config.toml
experts_per_token = 1
d_shared_expert = 0
routed_scale = 1.0
router_noise = 0.05
init_std_router = 0.0249
lr_router = 0.00137
norm = "rmsnorm"
norm_eps = 1e-06
grad_clip = 1.0
seq_len = 1024
train_tokens = 469800000
dataset = "wikipedia_en"
Below are experts of layer 8 (counted from 0) of a mixture-of-experts language model. Rows are named router (the router's row for the expert), gate (a neuron's input weights, with its number), up (a neuron's input weights, with its number), down (a neuron's output weights, with its number) and show model dimensions 0-127. Each number is 500 + 50 x the weight over its row's rms, rounded and kept within 0 to 999. Numbers have three digits each.
After each expert's rows: "mostly gets" lists some tokens that are sent to it at least half of the time. This comes from a sample of Wikipedia text that the model never trained on.

# expert 4
router:472461499520517541444526618454500608488587494509365467525519506475523516528493493606503447477475544453549468481463573632529463459540636602522545573541495564506572521485462558540449640502599439421499515471547482485451576498511478465483500491526460453447642491511483421513499509515495510496523442460416510533426534528617478464533467500534520485521499448434516528501481483514538486544461
gate7:494483527434477456476571529621489552547484445581494526434446472492494524479451579591462561637432428446451516549505502449468512563494465560513504571519500522491444588404425461475475500452561451491441436468477498480529551514451616550462564495486498511639490525536387482557450508536472480539424482508483499539636505516587522479446488478542545509468491553548483440481559484555530496448582
up7:450478463565547520469577641610455508527539491450446551544470464537555523482445510544501481530498523561476522463556508490565567471478519564474530522570500548530490557409469413505413576466613367504464448590512515476580556522395595568554487504569526536508520462497447479489508534497544491534457482495465555519522445520596536498498659544472499443484431469504446451469452501502553461553482
down7:497492507489406566440528517506440521551485497540535510557468506558569370403489541468486504511519457538522600540468488494609498569447527508527527393480489483469499425531563511501552455433406479516399463532574481441492537457539516506503466416527471475442533417503489589468465416526448619479449547522522461464555520480459511508480468494469427369590451478506393503519619482473516546430476
gate8:448511481504481473468538546557549578449535454438438392572586468471532494495464467485474313491545529520516482549483481478436547512397568485444532479478458473551511513478515482578520496506497492531528456602499563563481493515442457510526455573577519501540617369476467499521531537500512488421563475430483581494473458465571512449567534525545473502549545458491415551409431557510406495563567
up8:541551442555502493487544550552480518453517483443378524573629426440454541511553474538447550576494556474551457457447462469487538404484494492424525465445473461589524401498582539513462511543421588507479446603604500574458539458508476494511490511514505469535576455468477494508513546555526481434399535497489470386541495467498509471488582558602433464466446454508430518514485541513434404530547
down8:550514556418381467559522542483472408546492535501441463426504546514444458495533505549427464525475530477524550475496521544516367433547549536486591371440411481542522497503491469431490458532510465513383481532417626577569525518484512497526467480468360463540514502527503541484519517502485509438473491499415433523517508389483553541542558519516501481476522621498457580486464559520424492509435
gate9:486545557467512521488541516538526476507461515553434424508477552513534539608547563512468483433442484459533599545525477456477516494525508517537496588537463509451574609496477559494471470501466347614491491543390468509573535621549456495515599455533511496546564455537510402558475543488448425541595474530489533557584483509523567458494521539428506373420553425492463497535565496518518526471515
up9:430509539484535549484527578491506473562466474470537390525456543586636474512545560515446601485485524449477530538511415505510540429444473466502516503549488433430489526566377515543471594509496387554551498557545462454558517521490490647498553467566518572448462456494544504586539452460481549496471462517572516530544578538439531504394542510500436476464517501546458562551490508563499430595525
down9:445494580520437381415513560506542461443513476490538494495594547551498532492523540439541517475531478437478583424511482517451463566499461374404547431500501532533398472475361512395456489467485572452493426495526461513506464557464456525507664581506474495466523473482607541544502518524558452496515564369521561469508490526485478536530500463527555486474525503538442499521502569454542516450441
gate10:548518431523540533494479494445555558524562522499656465596387368470492624529542493585514525519598538542459566496470474576558434518553466495498511493397506589525435509503429464499546511444520522507537401543519576496551411465522523528500490518522465514534526528469542494525542514450494466517497455467541522495521407533567529460353445463522516584454564542496427508473490483444473522473569
up10:450541478556556493474508483518520589501578460510492526513442500441542613540546541588544559486541517514511503437423457552512553490481549439488518565442464530551502408590592550432495519409593533444431484488557558489521417416517504470527452485481477581446572460438534498530481539505560501525581462578514581452568492473574460524378448467539529575455617583443443490468518514462487550501493
down10:455557492526546460563502546486504513412579462461496476582571485535469527554514439458552478566445504409465481564405482493498402553471602515405518480461485502545560566513448515526489435590504438509540488386511503532503599475517481548459543501480494443468480500501378401482505520546493469492485468437491569496512522573497532433382440498538444483416537531459484410425476582465580538561408
mostly gets: " San", " Kan", " Men", " Son", " Los", " Don"

# expert 9
router:549432482460538491513501455430479547587453509436526434594522483542433549470436497434539501455558589503479497553449442504515546445558514455510565548529559513459394482503437521445454597455458534517537489512398410549523498471578463536436446515597574433562472505517471436496555450572517553536546520468563511510548438493510618448547460572546454498603502505566587469438436537512515587489468
gate17:498489427531541536458537493557535424574558478527456444453576461488535434471447490549461498540545491602519533603453582473413493479504512481461522470454469568501537609496424570448512488514359546447471432542484576529606472552538498521448399514483492500604443551502547537499523556532572515602447505506552420524547509541452470627492500519486510456468510533543541507458432476517613543497463
up17:434524438520560533525573471546530502459489460517557424453591483436534545516330494559422468491442548564549587544458509526457483464455612523430564530487537522484517533519423465492463486578417455501497420533509589511579457604538457470443523459494602465566513488440509560482527522458520546539463480549518508412506477571456465557459525494534490508573460459447522471432397456418525516442528
down17:498512534478440324498420552447455487533517415503488483542482490452480413443510483526482437521492481474522486502540464557537544532495619516461570436456427503413527495666495555467495470536517468493485535447471526498454559436539475490512538501443445467555502489437508529466441573607447514444501683494480480529455426490477481503559367478497503574512545471476463558530472435460492509549499
gate18:599511410549486515455530563593469536581454432513480563454508537492487415487426507510518440516546522452511596481464475534502530505523416545534519495470533370541385509469492416494460528512465578575492352479429509467511537526572491445520504534492498449498511509450435519543506568499495578417486533579489454484513523426439556504529434607496514617537441441510516459494447552453458585529564
up18:564548477514489485503536446543481555525433542495552522471568560494464434504443424524512352532538456468533611498471436497479495512471459422506469491573519395503508493514526428445403457429514557502552488504495547476415472441479528475485485541575489484547512591470424398498438523574451547400454626529449551481490480567422515574492482593487511572483535463518441529451486484495459534528631
down18:486452451544473545476494499503511470520522485466530476475535450502492409567541472554532549344476515476470403486564494536489491589458469587459505495554537426521501518531553379427395551445617456504511423466482511604483511503389537420557493551460481588471516485475508535542590438494501488529439411488524559540501565473572473529537543477520516607494446542486556498491473515562483491395406
gate19:475507508465450491642520473529504466412581463545501458539494525446512557505464514456601565490512550571444444456479473494522452556452496551516534487398505493510466559449458463413578535524561470519532467568527571503471498626496543551447473566580440478547521592401456465524510465603472523450446452423527505419410418456546529435480503505442476461501603524523492495548468559522424564434466
up19:492528470439482464596442524481461519481562440479527432476520548496504507465489524473594501554542571516554482505504396482490479456490475544438481496426572471529450506432473452553595511541583479517526444502593568389513559533532556527451461558611480508544463581427455395574428533497410452466464495454528546455447461424529578464498453484501461449548584496509386492584494486450405532431481
down19:495471481576540527524509488453487501494559488489477517517542469517504511524513563556488584602460517508549534407448429504541503447452383402492483578478522612522547512515539540462496588537487480490490494425530439529493518567644438515524479491509421471447462462527512471484532426539523511480512431543595471499477509569425548560414442636482619440545597455523566608505511459502463489441487
gate20:481515506423464452526538433523531610537349532502397496476416518565456390458490490497510511458492501557477547526587506499490479576493496560467460511463515469562538478510413493593583547486551475518496439527421475547387495431584565564490632466467538442487503433489590491500375489528518496490473411483547489462481474506479470473441466483526483531411529419448457519445477525412553506500500
up20:536553531500467530496590458460575517579451530543454493426422550547489378479512518369428507465522511508463583532498440487512504573425498542415525468484465451518515503536424504520486497447504465537469358503422563574433541459527583612439616452484551542480507432485562522482398560594518496430494474514508453482484499474457519515501525446525464490480488450410451486386452483438512508484477
down20:493502477718603469525433443454561466475527468569584454503484512475463486434513494497554509466502568478557544549526513566566459473412559627447455579456570583525494468476545570538488545529488486592486492502473413539493478480484536456513527482460510495434465503594545520556432519586494514556462466448562513439520486519482443547439425480530508520486546539492475413449482553542399494552534
mostly gets: " September", " January", " February", " July", " June", " October"

# expert 7
router:382465518498580503556527389471466430486458544423546476485472405581546482552493517564565550502587470481502486467420547524469524537435448446505495462460421494479408440593597422471530545491531528489465553497456541386545487498521488537499542541489458510528535455478534451406485531512622519557504532494536442505475416496346515458580461514460503474427449567508521435535477499508531540415520
gate7:569469425485421531510454492572538571488508480433473464499498466506521574434527589499429512488489526521455472496526482563486445555505468551460385494453480508502505538470456495499464447474549515500384497424462513475665450489477538455554562583473517495573528477533491485506483555517521517531347597531489623520530622523508498508548550511397492531569476521404576515415583473537545512525505
up7:565447485463461538489519551538516541500527498533532440468535536514551600478513548516462472519555464411550568475521503467517485569393448474364498533479593511488460466523468482487442482464598444421436475533458599473537459448456505447477459536537528473561555461467448533478496580482594535465453529487458542519536547544555503529512522503498642327480586534380532514434521494526564516476576
down7:580514485526619470551483495476550554515414463453489530518496496554473532451478398474385566436493428591474528469473454498535471501530502486443426514478539484512492493420546594528503561478511530624548475509499468577529466598586508438570437533461494464491534508419601491495548492455448514486484448416490468507483521548523482437511595489487430494494532564313480384499482473501512493448481
gate8:453539514550489532554595549492487512632439453495497483524548489513526538470503517490472493447535547467473586483494523533442393607385448395430414483458487457469439539621451478503557519522484394555485548453490394526412572540496442492431441556530500400509461493530470507396418511540512463518467533468475471430520599454440506470405548493496553515535527512541505582537470506528470503487495
up8:463542504554495489592496482408487466534464399542538456490509477449510530437591630475506479447475514470440431548527514518468425573491547414497394454496463505483591566613528405518542527526496378554542519475495491521536529517585479559539485513484465490473483517568452546522455428580509526553422479452588542501571531555473558488424432570528512490466521615539471470444511542588514452440489
down8:473456593419452438531462442411593506414581521504505543588493412484423478503501503471492568546452500492486542485584526580500507501506530543508524460432470616448505497492533471538491484519483480537503445457559462563430553485501513519534544501531439583516569492582505572619523486548425498534474413470495465486459555481420435552508504399539488474543530419336505399498439457500475479474449
gate9:467524499485507561512469495410545576452469582509508506412452449424541469471470501519514488508518460435472518551450556464476569502466409525533520533495436505457510490571452455439636495515480418678595545483446517437521539498548486554561501416458514476512496446411539427476579452496464455502576467613444484412516467507509601509548586505492484475563515440440497495481529511426576573510512
up9:405589551483558468513513563457528475536538581466495504466415459415527446403458515480517557479507500438466471564462480510528498524449401459464455517415536506463495479549549518484607526512533503565629528486469468537627374436605499581498466497454442484511439530507482473531512491459512434468481473519422521480540423493468596446498576464476518592547512484427533553533539514439505525626521
down9:495419477551514444542562476488541509493569460531508516441528517527452479582495434417648560474547466495442518499477465538549442481509507513447364514509441542560437469559504388459517530493495467505508469514559543477521441453487477472465484488384472446450510451394483499533432452505461547498517524490431596503425527545569496547560465525494579454471494564405479587391403537542554480590447
gate10:431509465544512519608557549470495495533526378471460562590617524504509490468592530577513556501450594554507485486554541520406515560402520527454514495484519570464464486512525544487554428454511538512474487475534590557517489484511573440473502489542517463505472456511434414506487586576548439486555601565578524473483532463598522439486594462445546595506476461484430504529517487585497482474621
up10:392501524541463489436496536438558552534536488458528534564611502566550496468524532505465536515525552447477510541487589558502531585450536537477593427479466446482530455592443565451494505490483460520519487470527483554490510424521601433454513427461548438466438418502402502400510484587400410519509512515612562499536529506547509505439517575445518530474462426413482459534550449485368480542508
down10:461564478315514604480537612490459511582565414472513512548485485485501526492473471547457433513496502448517420564435476512449508509499445564523510419565574467498498411518491495532495543473385481366464537452482518462497577467558524537514508536468540423562435429559529497414463533573531577447528492422547499511447562482471526519437462504511462526520489540542464418504539577486546548567437
mostly gets: " co", " Ne", " o", " mo", " Se", " Ho"

# expert 10
router:508424520432489477503599510557439603452441487455477540456439540425516579457554493431518508488441466439537542551564496500600529481527491469483398486541537469461494547507461517457525512485500497503522467445619508563544490568418529455535513525499564510507478563494466473539463528476485449394525501527446573453523525464551511539335478531490579499579605578549484472581449435397460408515458
gate7:454486514479457530500472474465530518511465530550517362511602518462441518448510442450430588480558500356473562548366523432564499531533398556506382490444519439488476589552534478455421533541500534501522495461438558434501507521408536542528476478622492474451471458498502555502491443495483485467609483535488464522539527434464485507537506367469541409516567463481435508523542484520495440528478
up7:498508515455471532479573379458401511492586482470567464514507544425531583524459487491435563460508455410542575599431548417542500496580491462488503445445466487417438564427489492434501489555479481526473471412469425497505481596606551418505467508429502529545428480465558565498493435468532562471531523481470565574493479452446506517471412508571555471578496560494444516510516392515522439493417
down7:480440529482452514487479489492541595519571508447506443382565519521522513426569485483482496572520552565632546493575395394472485445516526522537545472522513534391484408524511436498507535494449452505539508524499591446481530532464536455468506541462484456517509547552418505445557544472396486501579583587457522527483525484471455529467480443489536464390444470383622535540549483460424547511470
gate8:463474494460512526562454506503487578545482522502498510468554472460534579508477497457553482491396507392449522526468501450507549502520468494434462545467490552496542546414540512501395418529517479571534498431592450489550539490556513436547514528550572556557500493487427435496602672482566527547600509429488492474512585452522473494500558453503539412498430450500437390490524608450607549495471
up8:408466539490547469499489525472495561489587516486549501482527519484568507540532522548527440543424506406412512545491562476366532467569433465400454504517562567454500520505511497519442442519511536589408477500502458564493555514459444431546541552421581518533432586379407411415520556424439529469544441461511483489515468444523410494535520484593451410536552469547443494471497541482502534518466
down8:528578485499454531469485510453478513465494471511467477513511450521483565504523498437525577539607511508492558512555529576519514491517481516510629533454447462509446348631546589567588534493496547468603536519468510398479562511522553535561529526523505657470513570547525557336491518518459504534445531549528460496450459455444584494456474576459505562471454503483446564522504525477499537551504
gate9:540475525421531581506517463480517573500473530528464367513582486462530512499434677516536511455454447521456520522498535513492582456562542526550482543449500524427516509522402491557525609485327479436485512533443514496500443522460512487528485435550505533552517550498450507578492517378391450486490424487412441437477467463515548541465512503508480473560435568558583519518539486499511416515487
up9:562454552504536515548494341456522543558483500475404454484581507468514499466509497559547488463476558491499457447556460503551555529458447529479441506521473545449501478514440490562412570474365442426456534525506485482572502484483452520454482445486512529484463481487469360638514484411488452460498420498480513373563562455476507467398526505504505440493487567522581466573579477511449400532505
down9:578505498431449471496486461472466500518420430496543519430503574368538544520570484529500471542522526432547522465494498529484441510492437451561443506488549557582526491499515537487467423528443583570548492485495400550563466651497458480483419491457443498491487512502369581519414559556554467512470554417506483414536384503487464517525445493529487579456402508561490542502581482460478437420491
gate10:538531554474488464447494473569462470476431565487477520470492565399497457523445503489472531547524482512438526460546480470453522529456520550527444564539516426501456517474444505484377502500532517471552485478521594442664479464476414531504490519564404439580583567476436462573475534489512443396455505565482537421471573465599452513471537475514531466543435515582564519468419530459439380583488
up10:612510562429490498434426450485532653421421449470528500466542470539538478561462462515475503583517555464465531440522461465471561546500519471402483565508505477435448493518423515491451518465425539510532519496467564503499480463525393547482463489551495498571516521472413501621479472496515465466484423543595583511516606498567614537488531549465568419537406488540531497490482473464411422447487
down10:444482588506583599469468473593526446441531502531548522482452456548377461492434475524485535487476508385556399465458428469543416445433450420510431543465514494508514537507512521522496503569517495557515582501406433449489512510568558550568478458521458448495539372420623369559549535458494506445567497509575536523460487503486454516538444524511514523457481547531533492468463457497586537465507
mostly gets: " sp", " app", " bi", " cons", " ri", " ret"

# expert 3
router:500515490606441448503491465521550430518453397503413459568541537447523566491550504564446488487503542498511347545544478509544475487415479524457494422576527523408562516393421438482522428490517418550488450505434467467548477504529481516558423559507537555458490447520524536516493589519441445537493527502454530532457476445567487490549591530457446507477454448449416411499506457520526409642520
gate7:485506515538497525480451559519501524540510579573537410448508408541537567386494581560520437486440608456565510468480472450488522484458533437494545384466595472515530537487453450459431518491530514488464516433509538508496607526540434414512486584543431601555483505509524379611441474472510437497443539527568496482537545480473525446472646458575460500498471437454513497516451488477521436541539
up7:491488615528458512458490471523482592466547500493476485499567444490580516454551496604510510519423442508572467564557536480536441545493399492431481426548554499454527615472517432398452585574465450490448544550495588538555536500536485471519439568535515596543466574551501411462448465426470485522537605575495543545500487510523405429486572501587500493565566495523463449475517526494496471562423
down7:544551531506535502523471452550513367518473483423555534496438666461453477590452443543459537494490543545516500479495468512563523500530528604494502502547523532383463506567491542381575474482455429561524405497465510573551481525564493629404506442448525492484419453504518487427499509437448466460499465501597512602454502525449487482419536486524474434492536593542473506499552468547493473494449
gate8:512456455453455475451486473525481505410484484409581591494482520523445492552431446621461557483524500596563550444473575480467458580513486464425461516435471438438516605462532600581579463529537494498519564477485479497455427458581480505517485469655518534549494482512489499544518505577522426529534519449496479548452509480501534494567365514437585482530571448522438388545517520511507482505456
up8:545497489460518535456480486402549496382442505489493559497532486451498439495490481565463443479514506544579497456481539454585529591518433452449539532559469441574527618522542505428502565482555522450487541403448528582490396424530521599536477429553567406480615469550475483454466410585500491473493529421482508523492540530474496516595443522408558501525461496578451480557468494446464512558441
down8:576496500481508522456539601454389427439479609527494485515489563473528484509546551533451495576500518519669566453420511554508478502436569446534541510484498494481482587497442477518452511489494493347465497512601397572501470561525579413517516451470512561378548520540434527550398546444490458444539536478508507463493551469501548477531466591462576526540521517507510459503507507551469525559518
gate9:529428480498451524525532466360524453478427506541532476472475591542508497518481471509472403393439536459425513544543452507516542478458366478502481505486494476495398542511461434627644530532508478628501526491529525468557414550488442527491511433499481509526427535544486449495471593524443535548530476555519547472579475505515469515558561408433504431488457450495505552392468484534468430477470
up9:540499476501505499517544443424564539492392472530379428434427506507516565492424470499406405496508541426482530462495485567543538525449446449525492550474510500535445421471505435538588418476534451622469482581476493506457400491531450488509475453494515545573455509452481480532432526554490541513561543566523462517521481482592450608555546439531538515466413531445567519457400491419466432514417
down9:541531521465437508496489572488477517426476487522523525439515483492433469527571479543405504498511492469544541474515625376574577528610424454465463547521566509521535430585536527553561503479506434427490509330469508509530511500484459508631449439517463515458496501387504504498528459425531595560431392532493488516532543543428473499427478545445469475553494453523494504505518412533535563488441
gate10:434573533425479465581538401523512412505552484513422498521480524409497594461534493431453447403505511630521452484505531487510567502575485484545453432518508521450516505455506390516475478572503453499535483553550559549494435535450581471533517535537576521480515474484474610444482508492548576439423551564554467446443398448518491474480521600597476538434572463500610537527473485537498488445533
up10:494515458452470515594483363477495396460515506587461507586500577414417564442529488440488413479593469524536489501531585495469610447583549447532469410511520521540545546466432441545542443544546484497514496509558503549519457451462566450494562499543584549495514525551504579475588514532506530481448516512524419459419417484521440436497476553580519434490498539568611509497464434523498527470546
down10:440492485530541541582506505457501517505573479557517507525587559516523582524476554555482500495478470518485491460468499447395588501584486457614520479434400547523519511527579342508460471512556473428521511450567514601466544473493468487376501473423525560501385515558499535454451527563519552426414452437506447552485473483490469419460495529599485525514494390522482476526504433522472524411455
mostly gets: " where", ",", " politician", " named", " when", " including"

# expert 5
router:432575463375500579523406524555518429518559569523526505462476545571422432523515499509496447555451551501469530414492554508515491525470431414440500550503486556545545506466547486503503486593425502469506525488500520516463450470527619464474527490469508512482402547579578579509458392565512545465474463518523539453633470429507449443460545514524483472474593618532558489463559528458497456612503
gate17:458488490619450546514434518470456567461559454551465527516538465448479492524488548518452561459477542422482643573557498502499599551531610535464429410444524478430616572492494474461445511431476525481429466515464523562484444542486446465430536564523465527486473547432548481540483454432482457448363470550442490512501475467557482431493402526460480506591451549555574505436446513534465480468519
up17:471449452595476544551490552458475547468558453554449484452543456480522476409533561566425595474481522491524608551535546484422540560478567510445490441492562485411600596537481510469462516429474493387464451492520577504463487533499521562434519550507448474478494541439522478535424470461501556507348451574470517450527452456517444416499427441488519508514493560563545483412532521576483474400468
down17:588524565398477506469401460473447451524458567515507545446439580430434437424574475523510542510508496464442413465471627487447471498534391512506444451515550574504579436502477530519490474454495445431506497549576508445505545425435424520485485503522470514465462513474509474572551549520482452508581510473410515493592506511578594439508531457459555451457445499492482368563500436505456420560514
gate18:575542611484542512520520509533487423510504530495487565495493521571486585531370423484563403565464500441488538469494536510533557446465531507444517445456528659522567521372416555520536529522394494475435616443507479506475508529595543490501500459497512535475552548562449561480545513540500487385499432555444519495511462490522532500533530546494522469494524474488438578536404595436458455535485
up18:477544550471400456448462645540568453373485518498406485532523585503454499490479417451508536468502481463520524526468478556530446478495501518423525500431554517462496661503454515503516512538422536454449525505513508437526570508532566505544537445475504478461466653544456544506459425436500503482537451526417530526527482504481546508550580443474599399472468504458510501555497527427516443538380
down18:546509432535396521516556507499484394534500503529447582538551553500442504583516417384539478543497439469401568467472561515526499441488403501487500507398474522566566635463460518464523440507507421506534477434427410496393534506515491425468456489465517477587471588451534471399479495569466487520488525502451543487410528559478513513470526554514543447526548602571549517490524511554424473513516
gate19:577548447538520431537494573521537504574503447535504466552539570603545412495439514411567536441517505497504471468537564419439543448473543501494439473461474554540529443488450437497511527538500529563533529550511487520515443408605526592541497576475543551476499504470557482546540577432544587484514408524486436532503485465462592438449445490450471562480480409496501376625557540496528396501482
up19:559525528513507449480494608571494504518505556511447493551486559566523438498489486443498501458486534556524444445546536426412558483433527502455480525559485479504479473466453455519536555454528519587498564587529502542506464409553538620569502581489512522471563470487540505514509504448478582485504427529472435581524568513499515567414422589390443539494485371560533426655549552498524423532507
down19:572502494398520512401521419409490624553428558490541490453499515500526539516555466578540502517460565599512438489498569492614576437526484514372528539494449482541504465501513528520609542441475457557444491481462475500566624524481483529446528525420416448531509575499558484491510581513471521553483525446477494531467438467577459504536486432464520499471520539422411453405519524568464467510438
gate20:536533428565598452546518532433506472518509482507481469569419551589479537477562541443502520469461541490483531505451516496456584478544398488484624447633517483392591549552516429573496481484550479543557375532493485434471474538547566564529546511502448514535575510450478530532501526481481514532456525446501530534472452508542505548468418521492519554520506598384522497543472429465505660470495
up20:490539451581492476520469420408503418475509466504457549544478506556463523391524583464468477491418552511458525571467489469551522475561382437502530499564502524377552549558489523525478413472518471484571372518483506510475423441586576551558614460423554526481545488493392525442562546474437479585480556463492476556557487487464503533524482506509569565499480505424552451496532414513508588486509
down20:615467524433544521513457476434503495560519465560539480493543443473557549582470501452514460527564470560476508538550425505483528422492464605471474437583499513531511460502506371438378514569408507523479500442413447511412534532429468407436406522490546535539599466564442633417487517474531523482504559512484474451498536458521414499587484510496545537547501432553549468473531526476491542486449
mostly gets: " 2019", " 2018", " 2008", " 2021", "0", " 2016"

# expert 2
router:506504531603471476541422520418515519455470484611488543467524550511580474454521471554456426433465401557481524510524475464532512586521450493552489525508484530537482459541546558528398639526524487551523510412475480571472559553434542550559469502469446519495454434494540519495455555392604462505541552452509458494563563467422438617407525484467436450518528456503527580477531440541524517398550
gate7:527491451519532581480573476497494448427445545426557453455556488492542493490498432404522497475550520483499417515491476559509547486491505507439464527414530441450587583522419476576538481476434465481463416445424343485506493580449542468532460574542448473483503470488523430637528455405545493484603504540463493528461469441462505516399454483539459538553475490491496592567612562485496488488555
up7:604498455482509558424499512514569511408502520453527485446544480478472450481559379502541507442535489416441554505487536516477477561520525485470519511392509410428580475523428470523538458483414570522467466509465439465494511574486545501448549475524522458483439534401482413607481477462555473494496533586404490497460422443381435562355504528518442584518479513471496529513611480476500558505514
down7:493475592475522420586513532553478455407423430466511452528519433460425512504474451421503515568400450496512570408499506531512488473488488521558591525447512493530534455451593507489524546495491415527453494502541411505497482475564525572473509423570461578544422591385551381518506429486463474475512416479551490572614564473476500541494404528477502547483472509403457515462544541481508459499433
gate8:499559490529480452526463482542573534468535513499589524614532369506500495571499560462507469479559542505458431501472482477422509527529432430413531430424456469507521481567445524455466551558489570492443548547544609503483467472540525496574503463480438517537400386574481479447440493420537483464524409484530523508515528514476614558457528503477506478444552510597561583500609533565412508435538
up8:561547470495501526468484533579521546510423580536494484571562411554407492611574490535482482525486546544545479493489507515472480493557455377462626486457536477562515449507495529510508547576585616494450499498458583499460506413494519416545474445518418550463468451528537452410464516406518451457479418532484494463499522465527626565409487428533449474487490488524512559470528598508490552470584
down8:501512477467441533496509524425543533435430450512451595439513533546456519542500508605511546517517433563579549542485489596488505488461563503532468469448468531416446560431525527474498466493464529525595510452474447450545511550443497541391495555565442477485566516449549455521530500643435563448477478492514602526568506498416565599543490546548555522459542547456492456473393590392474520502571
gate9:540623507594584516514484524473541558480520502510457439572478549480465469537543496411512420483466589466460493536499598527635539462463425551509538585537508486570470508366514493523574507469484463476466445514459476438529469433519551504519500442487536411522500565509495487361434495476458409510582484505495519562449497397450500543494639493551479564505536497459536548516481499474560439530447
up9:502588459569551485511487464486486497516555500504448423522482565431487500514597452462546470519450563517486530552580552576536488527462476501502577622444503385444551581360504455551513502467458484443474444486447513455461529471500555477507540462423497479567497564509612512385482526482438472454529468530483503550468503437436476548455608535578499539509387494417562525513477528478581400488533
down9:428501532452512471458542541429505505538422496490556525572419479412499556499510457479459546464415451424514560429521486505537432453522520420577432494462501502472578430493571442504446495493562440485468507472583563542462519525447505525447620587563460564557483528414513474475597422482548510505538548508542441492499491454517544466490461468493596635417403549496509519424566435485452489582536
gate10:437484500538450591520457485496473531480521448527391477499409490565515450545547423498476417558400538483459516495463498641471497520505525474505416552526520505514545546479471466529522524481450435565449443450484472442436555567484675424534518517451493480492497524404470476481473477437493521488474492486567535544443456530418482469516509447470590387537591568505471576532574559513527615501547
up10:472540478578564550481469496427495606497629446571476451489485419478558512486482472459580483504518494473482476510491419526516510509518521448452471517507481581525544533427484513524542472504505430589379482578400482543440405583589657546496459450463457510498465501486463435457529414482503506438360503498527476524439452526424532546518512520463467463592547463514541481493554543446458573476541
down10:548432543498603535469469515439483496495565489533501463543522501507505492516564478518501496592446582509570391470492524470454576518492415536439476530433513492475484442505524560493542496560481483483500476531368471439467500487520442425530492506548491534623462516507487356562536450460510532536502510549534537418559478491476545479466499529442543502583506540358479535650510556384415567563517
mostly gets: ")", " •", " Coordinates", "\"", " Clade", " Website"

# expert 0
router:607537529556458555420503495495513461477482407589511485570514514509419447539494478437474459536544461495526513519574400501476504548586482483536431457461474460664437422523408509564455440504418490506551496551505462562411531447534476496511407440434476519510447504447533548508579464563487540554472536448568512478478549502570516462598459458508462596485426527456532513462572580483531574479547
gate7:543477559498363513535498495492491434571544503489510476439510530479645524508573504477501452557501536464495464579487479583537499570519564478579466528477456506542558559438450559581505487428508496497528485587495497526513472500543550514385494472509426432517485554502349477512544408514489449523483536511504519416551597580496552481414452467491522538510502568439499455369472559476573516394525
up7:538459543447466431596576491431393450642514501493458463466415490504556497551519507515541500482543456479582485519440519486496509555527529472480521553535433563523567526419443581535471447476496497513510554540487513452400494575502559511447475466476483425463567460458413405531505401552481462482410549512578469474564550508581551513468561441433455464491521574405572516536498509550587576456534
down7:408600445523542452525453473524572541362484448463431463529581587445433474543378517483445484439468415406589496444549532582498494488500503550459545489420517556560498534517398511527483456561483487491437460495412522516523446487396447564485478520478584528484535454505488444504469487401437475466501512439573505490513482496461571564487408452523515577480592446486516498537487511532497441477552
gate8:501461548508471494524496489484422504569489436580407459504543502419489366503477498456520527548603498476602455446474518426693459483511531538559437524527389464524540533526492481454459494559533488546499509552469500515516434608456481576467456408536572448462521503519467511523498536506536510523540559455576530468560491514454474552431466430544491600439539405543433446537465476450529509456548
up8:510485546458528506494471534451525488483483389507395444511558479498439478476459502442554552487499491520483531431514466488558435465464512528488496484489415519515481511466463450451433478573540445532465480580550488484552509622432449540558471530514434399526515466543461653523485565526576384535455448476613508431586561540498476574442477523549443552533532512534439480408488465511609587545579
down8:502504483535456597545528413557455476465465592399550541499553509476498530463513537465525493556441443455511488494525476491521489452430500484563597577513470453478462578386468526488436497601502507426614494487485451522541502509553476472566460640477531526538580475510466511541584454478448520582524553439525487600440497575461513537523469543491503544431551478550549462559543420495376554460415
gate9:532593578440529518470465537523474598518507457472441543473520537462621472466608462515531479505528459569537579528531448537568433545574488528458468494561616483590492507549522422532523479555474598509447447496492512496481546520548390556465397484479520531571465503468461561528534546485548476510476567512486401554627507534518501526480528498577531481441486434504543392477563606509443570512484
up9:528560495538512546501465595546348482527529499479516533528480537500536444441538518519518450473593503521483527438538490485534489495537419522580520412560497460488463559493458474496459493593363467552505483510466468448430510454558463558525540466486515522640503563460515477435513582492500567492468520465491372555547548477522536457497517371482525394566420617485467551491509529577450541564484
down9:556511518507552449516501521531497438447555518517522464547492404449555494554565515419505535550470499481478387491550491535619460460457552478518485588527514552484467587452484404534593493572439459472447372473539403548405518502530509423475539495511538462472540508405467503470511544525420441656528502546483522533485520534482431512546607393523524505528470525438504440499494456522552450434443
gate10:540566426472500517509575531389557505509488440561572439524552508532526612566501471603506403429477493443514465488434468468506499480509549443538506436507396551466490492492498604542455523457476508498547503491469426605586463438562548435487474424499573540549492524518476411524547393539474450570580441511462593469577512478526525481496585447511570520538576491498508458476518579441492532555560
up10:457579550517486492453486563361495463542501478579513473509496556521565541527452432517592426502498566499594491463473359511515468438466502470482574524515433607541566484482411574497505591460491454499546443458545517541481526491562496498502514462467553400542496495542525439484544446485413383538480441504519546461448534468532501455430445448571470581515491430492464453508560517416564454601525
down10:566514466451423596502609525446537508426501536426527556416478471474449424495554513520486577529547583483519469467549503467555492503533415541486701549456503489484491505503457487466489486467522476449501485523456523528558400482491584442519479525553480485447513487468479426475403512447407512533474562401497602542494467490448472526573481438565425470446517468444440479599521514432518478484591
mostly gets: " St", " t", " cl", " f", " rel", " New"